config = dict(
    num_hidden_layers=12,
    balance_bias=False,
    groups_per_token=2,
    head_dim=64,
    norm_eps=1e-06,
    positions='rope',
    init_std_o=0.0,
    max_seq_len=1024,
    doc_mask=True,
)
Below are experts of layer 6 (counted from 0) of a mixture-of-experts language model. Rows are named router (the router's row for the expert), up (a neuron's input weights, with its number), down (a neuron's output weights, with its number) and show model dimensions 0-31. Each number is 128 + 24 x the weight over its row's rms, rounded and kept within 0 to 255. Numbers have three digits each.
After each expert's rows: a language model's description of what the expert responds to. This comes from a sample of Wikipedia text that the model never trained on.

# expert 11
router:121125191102161176137118134122117157122140136132134104137133141129191137133103139120117122087095
up0:128134172116128168116110157095115128136125166113106123112143135171164111126113149143090093104142
down0:149129106053141116114115168179132126123133103159128117121144144098126140121120103104119093136140
up1:113082117151133116150146131150133124121115153076159143119116134155081110108122124119151096147158
down1:092160111107122164118119143125162124115166135175128099121152114109176121132123101119104134151135
up2:114165129136121136101122181139148138077164098138090096140130162159157136092149126112117130163102
down2:164156131170134117113118123126127155183085127125163095149099122101128093113136127144107144111124
up3:128109117124147136151126131147116080100147120160161150107096157107122137088137119138132158166148
down3:088103132130101153111126186119140097138083140134158106139127122146152106123126135110126151103161
up4:135145190125162151149106150100112134144157140153134161151141140186153137101115139120141104140161
down4:128148128107124120137172109134153152116093123116143114167170108126155089102138102130091128143154
up5:129185133132122161177132176141110139105174124116131125129116136152166120113125152135101155129153
down5:121164116120114124108148101137150096117125118139146108113129174157078161126147149119077140130099
up6:133096110129116136149156147096126108137120088083123133120148098114101173108097135171150130165125
down6:145118153098121162109146101154130123101148136107133146098113116099131125103137125098095139148144
up7:103103090121117140103126116140165133152138161139122140105135189145167156089153143143148132169137
down7:115119107127125109106130161142120124152149144130153110120128060134122145129124122129138107130144
up8:109177135098092114137096118159149118129146122118105150165165119121153157115072148120072158170116
down8:141167143094114138134107179105096144143132076143171122102096134130160120136154126138120138128151
up9:166139152146093107152156145155128149117147159112164126112106144098164102157175113129148137141118
down9:145137113084140129097131137129129114127136120159141160090173118175129135117121131140126135116117
up10:115135176093165159075135102152105132164125107071111112157150093120132147118160085149148149121138
down10:145144085165119117142124168136135120116107136117124124121102163084143151176115139134139118163151
up11:123118112165097153102154148141140100154131129120158166128146117145147152159138131155118146105132
down11:148138155092116199174119134129120151114161118113134153092143151133125143144139094124134145129152
up12:138137139146152167116148113124116103122144099149140177153133121132154095118170150147155140127109
down12:142149111136136124172090132166103161164133148083110125093108112120141131134132174142112106120114
up13:151178154127094171149077122136107124156163115152146163120139110126162103094125145142115114147082
down13:133113126162134081103211143138151108134046158132130136153168154130136080108119114121158103155162
Line breaks ending table rows and list items, plus was, is, also, became right after a sentence subject.

# expert 43
router:161145172090139111091152124127086166150173151140140105130170126118139167121085168097113117107106
up13:146105173143101118141140113108112109089152176072116118140122136130096121121163178143117091110130
down13:132162138102140157155135182149123153132141124153149124172167121102176107125137083158125104139124
up14:112125122106155102138110131142128122144172153130156140112118142187103106125179151145092122122139
down14:127153074099123146129111113110128098118140135139132125115135139141115125124146139121127106139139
up15:073164144142151077103128151127146130126101138131160138152098150108106123146084174114117082120120
down15:096085118133124156148167132117157157151134152133138116141091122138121101146136133117120130154133
up16:140094169165132139117145089118102152159073120148116089132127132102124080097115160109148085137131
down16:139125078098168085107135092132165168154118184152147138156174125130148130159116156104117112158155
up17:128141140123122114126117153129097130108122142072141112112156139101128149143108082109140145114130
down17:130124119121136139154157110139154118106153109152143148132105126141117180125138151150163113141144
up18:099151098161119128121167124135151140103110126122128091090121118120105163115079116089120125132122
down18:133090174072120128114140109150113146127110117135084147115102109172125117118164124149131118112098
up19:121135121159100107158140145163092113094144151155142136126164105126114103164096098149174147133113
down19:171110119167152108094098149146151147137116146102128133091120140111125161128150122149115099127144
up20:145128161116098117114138136101154124134100101153183135097088070185119080155090134110122109151114
down20:086104141098091086129120105116133138144113072131097146131100110122151133094117104106119161110148
up21:130097116159133092136115106127164154118142112141134139132106091103125110169094102115109163147151
down21:092103144101075097096167136116148110089122131154149134130120156161120115128072148144162060112110
up22:136153081159136117101138120142123111158128127126161162151104157122158111157086117166112150118134
down22:142088134156134124098161129124179137131137168170153141127129149150081108112144106123125121146107
up23:154128090140108127118155090127146142128141129098121106176139105170140117130114181137100100118108
down23:131137174105134142159141141140114146128143138130096129120101152066152192111125142114104099132130
up24:183111113130150141130089134115137085144147084125123090106147120120140135173164118119129117105139
down24:119076159139120124167118191150113134147136150102163162175108125081164113128123095096130170116098
up25:128100092112117143129079142150114107116155120092130133137153127162139131138082146143150110175121
down25:112137166119109077115179119118132151125130106124137097155091105106129155117122179074117117109130
up26:128139131136126124139116076158127123177101148147092104161104162116110122141139077162158164157081
down26:098132127101154101125152143132123115134138099086128168090178126136126111162144175100106123106149
Commas, and, or, as, by and including that join list items or clauses, such as SBS and, such as.

# expert 7
router:120093151122162106113108185111133151111152141095115124118183100140148141139125164107103114130141
up0:127098145146115135101143151081099113148107131086084125098161114122113092114103136123106141120127
down0:119143105085123111124108131119167121078122118149140101135111110098148149139126154093147126136114
up1:141090159156124105157092130100107097128136162079119131108171134147105096113105118145180092153084
down1:127080134127129103136125121125125138108093145101162116138130132120147133121148122151135176133146
up2:142108189131100116129125109139136159115116141079143173155178080159131153133154150160133130127181
down2:131143099172148119105119155146130077107149104140137089095115116173113088112124108097145099142129
up3:145084170111122133101122155119163149152106115139084148128149158135140090123108132110125099147124
down3:111108122175153113106124112121141122116077171168104143140102101145133097076157133095135131117100
up4:185121077148156155110108126157139125148159097135099125138100105106153110169110163123123136096119
down4:134109144146143136141148144142125175086132163094094151108131118101141116123090142129121185154124
up5:104098133130128138196099106118152117136154121121119106162122107152118145128140140116108085104130
down5:099127116104139098097105126144082145076141101165124140133117119165085119089094127111130153117159
up6:111100097093109124125130133119139132103139110128151167094146128157146136157135104149121134101087
down6:144184127117137157148139102139114126140128148122135090161151151113093133122111133129150095121141
up7:107129115106116146119139097114118091124116140124123131132115103151082176137141097167138125125186
down7:165162166129141168137176101090131099167154154144140090111143174126170103101130165109159121112107
up8:113159177108151137150143101116125093125132187132093114116154113144110130146134103126103157157151
down8:145095136098148135132159113137102168097069091137117114154089115126106148166097125168100132112104
up9:119108096112118123107113149116146103120116091112138112087181107123108103073121166145108116092132
down9:172102146122110111144120106098128141157137108139131085098130137138136146122104116130118168135160
up10:112170108105127133110117144172118138095136136159177111130136122120127163121102096123159114123126
down10:085116104157104123110089121132097103107129106122138112128150136136135110134153116160109157104128
up11:121153158146147133123135103144110113160109144113158155090102097187110078113112120092148127146119
down11:124102131136150137153159112140158193117117155133129165152139145121156123137122107146125131117126
up12:160150157080190134102143105160136106120109122119136123130113155149176114103130153121144151080074
down12:126148110166109136081135138115149173114132162138121133136172161139109079138135123124128169169135
up13:156091119106108132150122153143092112129149120126117145141145112116161184134127136154118165153077
down13:129124151106143110073108119122167118081118126194169126125108141152116117137141167148101123136164
Main verbs and their endings after a subject, modal or "to" in narrative prose, such as brought, move, began, into.

# expert 22
router:160132147107179164087128118078076154122153130110122124157128118126131133138134158089148125110079
up0:108081141098162134062147109101127142128152116158106139179138136155149123124130125131158094093153
down0:127146168135106077164116142141156124097140093135169112092106153127121143107149134103077165123115
up1:161101149103095126126110139109113153083121127139124118143106196128142167119134148106131146106142
down1:127208125102136088156116114198120150134156124133144111133111112159112131103129133136123128099133
up2:098137108126158086105155143126118128140148171110147153131101157091159088125094151160130120146161
down2:120180144144121121120123172171152165118128134151158157099152073119154127125118095084111138169120
up3:113124132166139129144172085129118120132130114119131088102150131132151123157155134102123146147093
down3:119154160124193084105129146087128143135133128134139138133066137129081133164124135106154174176118
up4:159157121116084105137114106124127136095145099099122107159158162159142192104144180091150109145127
down4:137162090099146099116113162113114150138096093110163160151101108140159110168122124163125093119135
up5:179131129130102105119145106122142110154148112121091135160117088110139152161096139167144124096157
down5:123151154124145117112133133130146123110139113111133123114138145084157125128129089125154143156126
up6:149163093136153114124119135128136131138134123158124097140129182098118111106124160113150137115108
down6:149147149125114169085123133125112149095116085138155133147107117147123150138154148157173132137109
up7:137091131146169160101107115144128127110169103148187113203107125096117121149136172127123111137130
down7:108179130113115148115159147081136137125113126160141130087134104174138132128108108145102148106115
up8:118159125131086128118144113173166138121143150148139169103145127099138096121101130123154107091158
down8:138100129074093118145116124144156115185130114122117150116148107132144177140179107124150137093129
up9:150104142112158139136131128126161138150152150136142154146159148130108109155116097153133136151112
down9:126122178170105089128120108150096117124117113180141151143186148168165098109142147139088071134086
up10:102117172103147114114144128131137085113118083133112110142148135109098124147139150114097131101102
down10:126155116134091130129128125119150162105159124142164127132153136138159141109089148076126145119110
up11:162094169159118113147109142113127092116143154171088098166159106140107158112115135126142129119097
down11:142133160096144124146112176128114137143121166114168148141113146127169110137114119101134104166102
up12:145127115149135138096133122161096085139135110140170123098146125173151112128157129158154082120125
down12:138137107107162129146085118093091112126149144113093171131121131108178090135142151114092083156131
up13:157107120130167144091137089119118157104149146133161147155147111137168127156123145081131151116097
down13:143097121115138091098129083151119132089136074104191153141050136165116126088106107121148119137129
First pieces of ordinary nouns and adjectives after an article or preposition, such as v-ariety, sp-okesperson, doc-uments, N-MR.

# expert 10
router:123143132144142141145112121114116150145155177118122112144127143110160116121123100103126115110153
up0:146139090161161194141089124098121122167164105132122141144153100151125152107112105136115139095135
down0:171141118117144128092125136140149102093113128162140115145103131131135109133077090147132108132153
up1:089091105120145161111112118113165118189107148140127112171092113113125128142163098072108076155150
down1:132126095167145094095124139104103134162137121109120120116176103096099133118170128124138129154136
up2:127128134152116118164165113121169110134157145146138111123101165169155105111113096134136136123124
down2:152110134158105126139101125169121124086087109161112143141124107153148136116115163126151086124150
up3:110102070175112140130099172118136129126122141140142103116146145096121115126119135151124105153167
down3:124095168141159154134083111102129107147153132136107212120145124125125104158106095121141139129112
up4:119148103143122136144102136120103130144126108148115151139135144129128102139089088099114098144101
down4:105127121121144105112119132117113167134097099095124089162107115160141104137128159144150149129091
up5:106125186122130154144128181150135130128155084179148091120140082100136104149152122108098125126145
down5:137125099148179131129137102106149124103121085167138134164164162138099146120122110143129151118138
up6:152116098143145127114086121095121136145157162123080117159126140103126111116143100133172139148092
down6:139155146094150144160145127132154120109117106121125149125145153168087130121101148073118120146165
up7:118174140147114120143098144100142139154088104106117151083156178113100150149098085120120145132118
down7:095129161140114106125155147136141143149157166114152133119102125139174102109084160130107140148142
up8:082094150073104126135124116120136133170100117143137124143161132111097155149123130152101131178146
down8:153111113128152154139148127141158138167155126082144103132105148118139106146091112067114093082126
up9:158108133167088154144145153114116103104145123129123134107098150106128152131136135108173165131158
down9:135168119162123150103111115112122094126132127132112124169119102158135131107127116117103084121143
up10:134137150137143113118138139109089186099148120136101110120143124136149126114123109151105106116158
down10:084106133117070132132097116129157118139143115106107116114158109120091114118123143149147130105167
up11:143156165165097135094116109079103165132151143114110144158152176135103065096122112135095100111134
down11:133123180130111134118145118109113144140099133119107114112143190156126108076111090176128148139134
up12:109119134091113140123133143122143118156141080129128155127106125099151153163143123144172149110100
down12:116118085132144098090134107142169119129108157156172145128121151117093114122157115116127142166122
up13:109112098099161152157151125097115157109078069105098162109138149116141124123179129106160136177120
down13:143123117113132097120112087134167084081119140145138105091139143140138162150132117108145127151138
Second word pieces inside foreign or unusual proper names after an initial capital, like G-ele-gaev, Ch-il-akapachcha, G-on-zález.

# expert 42
router:139140122105184135097088161112119149129168135125132037183150124136147119143109153103138123136071
up0:126131147104128156113148160082113156116138138150136133117142127129145121132103106117120139188132
down0:143185161110083108126123148160131102139134098121158100149098142120117138116095186126108088150133
up1:118098124113110117123104176132146145150142096172137183129131157154113132143095088098085101148119
down1:134123149146129115132137081103163121128086123144152143117190139140065147091121153120102103122112
up2:132137127124112175141134160153106090146100108110089148149121171100140096088119098106130128131089
down2:125115113132148163148109098132157145079173151117117098170120096138155122103080127117157178182122
up3:124141109133132127125096143133163106139126145137123158112138147109160160152136104171147160100098
down3:169114092135144102142111134139129151133128111133150147154141114148110067164128101137184121128152
up4:159088133105159131157146132111131155142134096088096140109141141093115106148131165138099180136131
down4:147160140157194149107153114147141115123091147137108113150128146143107143110126146094110125140108
up5:151163170158117106077132106156161107116099200092179128094152123094106164140133138109116124140094
down5:135081157153123174133136086101131141137114091170106138154119138143150132161092136086143116126123
up6:105124103111122095096137135123141128158089102113139176147147105105145116141134133149095146098134
down6:142125123189122141114108119136120125110147155136095095162125126129136112130141187131155136135134
up7:100116130124114105135137135156098152114121131139178086147108140163097126163101098083094097135146
down7:105107140124148133171149126116110138161119170135146142142169130119080117119116087138127142149093
up8:094122142111137142097131158087142097122107127129129135152128156114165176123153127113111087124155
down8:111131122112126130123118115134135102071167104148107193103093146169121149138101100141128129102165
up9:104160123156112119143096149099155083126104125107139103120138164095166160119151086085123080123145
down9:178147143121111119098167102149149128140136126113136147148107147147117147135140137137106087166131
up10:109098107104123097120101134090138135144122121094093139100163145133136160094148141139125133120157
down10:133123125142103101170144089115116086173170120112125143143162150114125141077153143099125115128132
up11:148123107163122108141116113128125139154160093092134161142090156154090140131107158129137084127146
down11:156136154122145174119175161099152132126113145183114135155115123106131160123129145090122157124115
up12:119118151118082106128107104133097145157120134124160149137112146101103096120070156107123136143178
down12:107112107146148148113099154132164116076138162136122105137104089133142173125166119130152107133127
up13:130144103159135082064136150168147109143146109114161077119121129119122109152139105100120088117093
down13:125138140155134107155119129131111122128113127140091164126128132129147125128141134121151143105130
Line breaks, section heading markers (==, ===), opening parentheses and opening quotes, usually at the start of a line or section.

# expert 1
router:166146168077120150106137149089103117159120137141115137186135145130170171099110137091120144102107
up0:146178107156097139149099132163113136135107188098158153132096106100147097140108111125161109124083
down0:075089130112136154169162096122132127187128080119089153154104182169148124108143167138073158087173
up1:144157094125133146129104115116115129132104112161168102122115103079114127129093147116144119152090
down1:136114141114102095096117143127099101139152150117129134110111172138141127125128134148128115122121
up2:126096172114146117128146118146093138152104121142115105140097146169112107121109105122125139117148
down2:130124126119096178146117135117170130129143143155172155173101218126123133098122102148134129152125
up3:150134106140094101136119134143117111096153151156091099124132118107109150124106093140138140142094
down3:132106159147135124079110115137108127172111131131129144115117158101134109103127144134104171134125
up4:105147142138100164095142117130102126169155142124153117141113100146112176175129117123121095109141
down4:111123161118149128138152126141120151143098100123158155122095158141147119102075107108158140142104
up5:169148136082118122105113092138117093135157115132102170121093128121139109139136100105136121152099
down5:101123141112108117162124146099139132103113134144165124121155142147092158074126132113110115124171
up6:118130142143110174112124150093094141138181135099125098136111114136145159135162136107095142179125
down6:134121132107103103157112115136121109097144163137102119130193108133106142148135143155093133115148
up7:092111209117147104109142098163103144117160119102100138085151105121099143163145122135167135099108
down7:105106129112153159116160070116112156094119096137155115137137154143133133100171116112104150148147
up8:110120150168145092100160141135139105076106166101085119110127102165154134108129117155136109120152
down8:114128133139119131141100138121159102127137095149168133125137136145167092120135167109111125117107
up9:140124090144152165140104137122136160174138103079183097128132116138108138102117103129122108121095
down9:139142163117117138114099104131144127138114162086144121145140162127156179128128152169152111071134
up10:134116109189100118100104167148063094123137147106125137107145112174149108143150107120145101121143
down10:124178100131090121127115137121103104130146119131156169109101112138096145126156130100143105107123
up11:119121104090105127154169100135129112155120098118144119102147108120136107110130119137105113118119
down11:135127089117099113132108133115111112107137151095117163132179135137139110148172119111147111133109
up12:111100135086126140090155101148151114117131100144109154138143109151141121123143158106109153074160
down12:132133121092121107135145119144115156093117108148128101156096163095123116140081133141136101155119
up13:145162163111123100108153128113129119131128144086114091146149125073176094168125127160172113121098
down13:143097111095149099113134118105143137111156122138101154124169173104157109102134094126105151170166
Full stops closing sentences or abbreviations, plus line breaks after them and digits after decimal points, e.g. 1944., 55.86, dia.

# expert 19
router:116113134136170136083136131100118136150157118105166134130168116120184132160153158124138132107122
up0:140158135119109092100143141128094128111141128146140108103131091145157125187164162159104142100095
down0:123163150145125153135124136149139148066102136134117105124121163126172141084126168117080135139153
up1:087121157152136106138131093150150171116094115100124161092149111139132151110091177129131143155093
down1:133135121125133127125148105120105196107130123127111110098121130138110149118169137087112121105166
up2:129157123095152143151080112155135090146144169096144100122111123074162094123078165127126108129138
down2:125112163144154107107167096096142156088122134115131131160139136123107165109151153169129145160168
up3:129093154147108127149115133116102177127144141132104159084159149091107129119100136106122134098125
down3:133085139087093098140125108129157093186134148113131158132144162111132129149101121098111106117144
up4:140116169099088105164116136145149137116094146094126083132118130161127136156104129095143142131119
down4:139151092128141168150153107144117112096116100099116116117139156104107150116156092127141111127123
up5:152157113097135151136094103141158138137134123083119111108111110167180156118105156082118114117150
down5:114166117154142171114139097105144109140127147109094126121094114174122139138146132121139140110139
up6:084117161094139111109150097116109110115127118174167146135117114105143118162114152158128137120135
down6:175150135191155102110133107170118107095141142141127140155137154155135124111120158144114119107135
up7:115104074122149142146113134139101144124114136090133151117125141137166140117149154105118126114085
down7:120177160111119102125156123127148126155130118154120108132108139125104113162180123109159130130102
up8:111079104117119166120164142086123142144124147143090135141097084085140113124150135077081124105146
down8:139114140174154103132121100149136133140114138138162133109160090137141135184128134136120142168150
up9:157164160105173152172096167151091109163124146104155116150130135179169098137092135112137100153122
down9:130134150123100152141116103101167125130090166129133128142140138112114144108135164105134140144109
up10:110137120140113088119113166107149155163135159112141114138119164134164108127141105100112096098123
down10:120161129158111106130108140119121117132083116160144150109146146134093148108109120134113133136112
up11:095154096144157087079137103113159102072156111175157113098152166105174137137121139139099133122156
down11:098126150139128151147145129130086127101137118110148138145174163134101138106076097119145100125133
up12:111144185143123165125136138102110172163089146153178140092100132131121095136100105099145147125106
down12:126134150151163137155122144143135087116117162112157125103100144148088098171167161155180145155127
up13:111092143122100147146141116142128122137119153101104116132154119114123173162089096127098109131121
down13:143150060099145144112133119150151060150143104170140163119144104129144138082135091152117108122125
Digits inside or ending numbers, dates and table statistics, such as 31 December, 3,500, 2022, plus spelled numbers like six, ten.

# expert 38
router:117130129116156103082118112089114123128122151150138097150148139121170114098131168118128082103110
up13:158163157119182185158110119105154128125119150110156143096081139110174124111103090124145112147110
down13:141131120131138098115125180123113103094158086129144115117137132116123107107120126135149120126135
up14:087132160157116124095112125141077145138123139146176144126152100156127116107157146138137101115135
down14:111140150120145189119136158133145171148174142104148105132098190087107123156115126129099178123126
up15:110111136110112130141094154122140165122135112117134150122126091095136110119089135152113113125136
down15:126126179100133154132132141130119180141172117092135163109161130135113133128136146122164132102149
up16:119163141136116141124151136103126080097150133141116165133137148101113148113092161131145132101092
down16:112095131110121140116129128064122147132151114131095142151139114105117116183142135113138125104163
up17:124095120107108098160143128095138137093114165104138085085171089116125120149102168100117149149160
down17:186123164122123118128139112186134151179112133102136146119129127084102154135105122105143150114148
up18:087104145140137124133128163083130132143097130124130115116106123138145113165122133136102160131154
down18:107126128103087055136118084166123192161161105129139089091106125125140134128132085112124122137159
up19:102151155110136153125112104156112142129112116139134110134127109101178126113112088111129088140125
down19:139148134165126111165191137111130099110124121144134167154138111148121114184160120122157103121083
up20:083164144098151109077145142122119139106112112144128095114121124156086129101137171110120088102157
down20:137127105140120131152118108121100161123147143153124156108125130131136163136116130151117100131119
up21:114174142100084124114115101146124149142116111159102139136136170087129123159124154120094098165146
down21:149168104118123127146159134143140134091156129116168090114101137090164133147075147090135169170151
up22:112127133136130116100090096136125150113113120097138103147137112150103107155141146113136099095122
down22:143128108124095129159132128121112117113123126099135121103122131093126143102152127115128136144113
up23:114093114093116119131075094112152159186139165120157127112165137131145113144126170112087109125085
down23:090131137156135099106140125150114116141074129140108108119142088083095119120123134143103085143137
up24:108153144113146129120145136088126096112132167168095136139151085087117122161148162105184117129112
down24:215085155158117159135094141165100096138148155050111127151122110132122139145119144107160147126139
up25:134131101140136102099172157161121142123127146126169153130100129163141113112097158114128129109128
down25:144108141181144144097139137148120133106128161125146095145106179116126135124104138153123165156123
up26:120152129151140112156104124102114137131147157156143108126108100128109099134134138123100148102128
down26:146131071121075131104155135136138147158096144129110137115138101109171090147109129153122148131116
Month names after in, on or a day number, like in January 1889 or 9 February 1971, plus commas after the day.

# expert 15
router:115084135128174151121121138111092140114154146113153120158139107154158137135131139103089108127136
up0:162059109156142149093135111083166149095135122169086145104134116138131100125149099114089104129101
down0:120147159127158161155141128130106122144169142095167053146150154107130117116144115145141132129124
up1:175136128147152092116093173148103127161099143131125165089171158154116112141137174159123112110098
down1:112159159134175184127116129134116168144108116124120147166138123110146106165148111105129106145092
up2:105123109094166115137108065110134095149124108149115109134141111084110152117145117135134119127133
down2:162141182171136126138133167130126162110124111116121166117129131148127096142129164104120071121102
up3:085111110158151085145088124126125142119110135107149162117138090124117154131161103150155127103153
down3:138112137112127122139150143124122130149104148144119119150158106145115121090128161147132096127097
up4:139147142159137126183084184141111158131138157143169141146108112139143137147138104095106112113125
down4:118155101170124093138113084163104107139119137139089110140125097148164131151137155127116151130140
up5:135096135157176176148115134157134111156133123120087131127153092139150142149114155128106142098088
down5:134139125084148163159116130167128119155148152147138118139114140141120129134154167138122065118108
up6:100162121152081129080121084168140111086188124165083155167130119109178108133126140108127084108147
down6:135061154088146110139140169128111100131121122129115073145126131105087151198138133099136133145105
up7:166115111120152185155125083129123111139157099134121145132151101138141138145157097105106120158144
down7:115164128124116166107154135147131150146117123130128092096160112123133137132158101130088141171120
up8:111172155115156113131126155128112164173149115121137106129116138094125158107098166111137127125136
down8:142159137107084107119089149141154117132120124164105141107119136126074083154133132144121102150128
up9:132126154157149095117136124130114158115111156098093097103147110102125110125126085117142087164147
down9:139148114108105107147137126112110161148095129133077160141126157130137126155111161146130145149123
up10:124155139149174138112126168106124108121130151158129102126091095141122147118101144117101118098105
down10:126110127088115128136113125175129111140155098108124105149118108144124125123094093098156100153127
up11:112076130143139134147116118139094121105188150110101148154109152138090142101109103104154107112092
down11:101141104127107102121149131179097164124105142145137091128089106124161144144136167165100092141129
up12:154158176099129094117139129158163153140141153117099097156126176109133137116122125108126130162103
down12:157150091130155089151113133148117131121060124105132142130119145134094152121138138101110130102115
up13:146097140157099161133135119110163169085097084157106148086085149100162142098130134133158105111099
down13:116105108115119146147131124130123110119157092121143163101170156071098152137137108142188159110101
The digit 1 or 2 that opens a year or number, often after a space, parenthesis or dash, such as 1891, 2016.

# expert 37
router:188118183148146144105112117077102148151147135121122140139158119110125125156173152108106137114096
up0:115169154150133188090130166119146141139142114162110141132146114093136082135118121096133160138113
down0:094126107086123085101130114174134139130118137092116114152139126150160152136122148149121125053135
up1:103160128116124133148159089128151137149102113135156117102164135119153150135132134094125121127177
down1:128096157128178159060161149142170101104107121103115144126134110149129133111102140128146138113086
up2:133146158086139144103101137123141124106138140107124151153104128128162116172127123095108106151116
down2:115172117103132128137091100138131105112120108110136107092146115190073135125119120071127111134140
up3:163116155109160099129132137083094122125136136156119133133123160171102138096110158141078127134167
down3:156166155178145177147141062129139103116148160125136135128120100165122109184145141124108151134149
up4:143158106095140186146111127130106113159139092120162163125117081115157191128138098101157118141154
down4:152121134114077110141104075146143147123071167130128133128142071146139121086132119149069115102137
up5:164178155127136122123134112081164151106109114082085141114122114086141112097120123114138115151146
down5:128129137106098145154150138119128142123155128120116134127095101167131132135142139124164162105144
up6:154165089156173167093138122084176128131131151129157140156097103131134114149141114149142084125125
down6:130144135126132091116136107146086160120104184165134151155142084117145147121091102146119121170141
up7:163195085140082176123148165149141122150108104126113111104085094173180141115099124130135134170134
down7:135152111182125136120168098149125159124110173166114142157093126100188142111099130115103125147131
up8:104133126096152076102135111111109127093153148111118133151118157154096173150133108097121169150147
down8:084121102142122143153174167151132107139156144137114168100101144129117098122114148169120095139117
up9:127136114123155142136091145106155112160121146142121119143161194110150116119156142128143116113142
down9:138155163063110100148084154108133153125083124105095184075119112060104200124102111130122146132134
up10:153135118091144131128095166107154090105168090126124145102128184145129118154175151142161111100161
down10:111141121143129128088103121082142159156146116063093097117104098185141110163094145128156137120188
up11:101088169156129130163081145094158138132149112166146138083146099119144144163134116140144132143092
down11:149148139127118162116088120152117147139139133115171148142166116154139180133143150134115128084173
up12:110131111084093125162138086135161137164158132147110130107103152102170144100098122107107092150142
down12:143086127130109136112152141093151129149162130136153118133100125119112144121117136175114113152102
up13:112138153152132162108116124137097134108076120157175120121095143148133134146157135143091100150104
down13:089149122120114129117152157084137116101123131114083081157145135144143128146115107127124121143117
Mid-word consonant clusters and stems after prefixes like ent-, dis-, dec-, often before -ation or -ing, e.g. entrants, disgorgement, decorated.

# expert 44
router:161109138141143131119120134096093150095173119130142129146178125146161165124105152092110119108126
up0:095116120159094131120107138144093095122135091119125158184193157097157127136084118110152094127147
down0:141092120088131114100153104106133117133121108114115090096109105139119171135161153113095147117173
up1:138148120128135156143062170126103136137093112160167094152128184149129162131141158119145106132118
down1:143134155099122145125162134136116119103095132159118162090093108108147142101167152140081167105200
up2:128151096166116095168107130140136108134115111085131143119155111180092082106137115113136089152128
down2:146094146137117149088117100130148080102118142151151121151125145106133108153158144153118139136122
up3:117173123132121148158161112116116120102147138138126158137105156108130137142092123131117060149115
down3:125134196102139149105167157119143107130148113150130095116112126082145133134110129134146124171142
up4:193119102117156157160165164076145126104130141120148111153116104143130091080085148126147121135128
down4:126086128114125096152104092155111147126114122090135150125144101124137160145112133150115112109114
up5:095140139157105138153131140125121133126110135098101115095105115153118094142159182158119167130097
down5:153156130083076127104116155174151164100124130114120142153121141136122124100103144129124116113152
up6:085141102125102105133117142096168145149115105132133104142118124137114143080151103087132137123165
down6:120086141101105137129134130141125180144131147087126123190101152123147136142096110146164105102109
up7:115159156139107152170135128128134128102124152152118125098107146135134138139153110146116133125118
down7:127076081116166109143119104157142146065124127156165177134148103134085133132155085137129141121106
up8:152106121143108110103099143136140179119121146145095123090134098166121132125092095096141105143160
down8:143138153118130140113160105121116150141099114149131129088075138126086194130148138098101128127164
up9:097121116148135111151158092124150103134112109153096141153121171069109155099153164093107085116109
down9:099110177114112062157158099123127124150145119140124123123097113109118129147133113099128125133134
up10:119120086119147123119091159138144116112146144144139145116167136109172130114128151133127165156145
down10:128079123156177146135104098162130116106046139095120089115114121152085125169115122164118115173163
up11:191154106133147144089139112140125129103173146121135093097136102100103104127133118155170098126091
down11:146132111157122109109131109110124084088098178162149098160168151142092143138121138151091110130125
up12:115163105105121091142098122113089146157169109109113078159139134100145117174132124142135111111105
down12:146113133117110122113108151119114144122092144160133157145163159087138095155103148171125090105166
up13:152097100171140121162148139151118114113106116111145141113190104147146107122147188164128146072120
down13:113126109118151120120126095136149110118116108122124109119132107214107143118129131122099107130166
Prepositions following a noun, mostly of and in, also on, for, at, during, between, as in Ministry of Defence.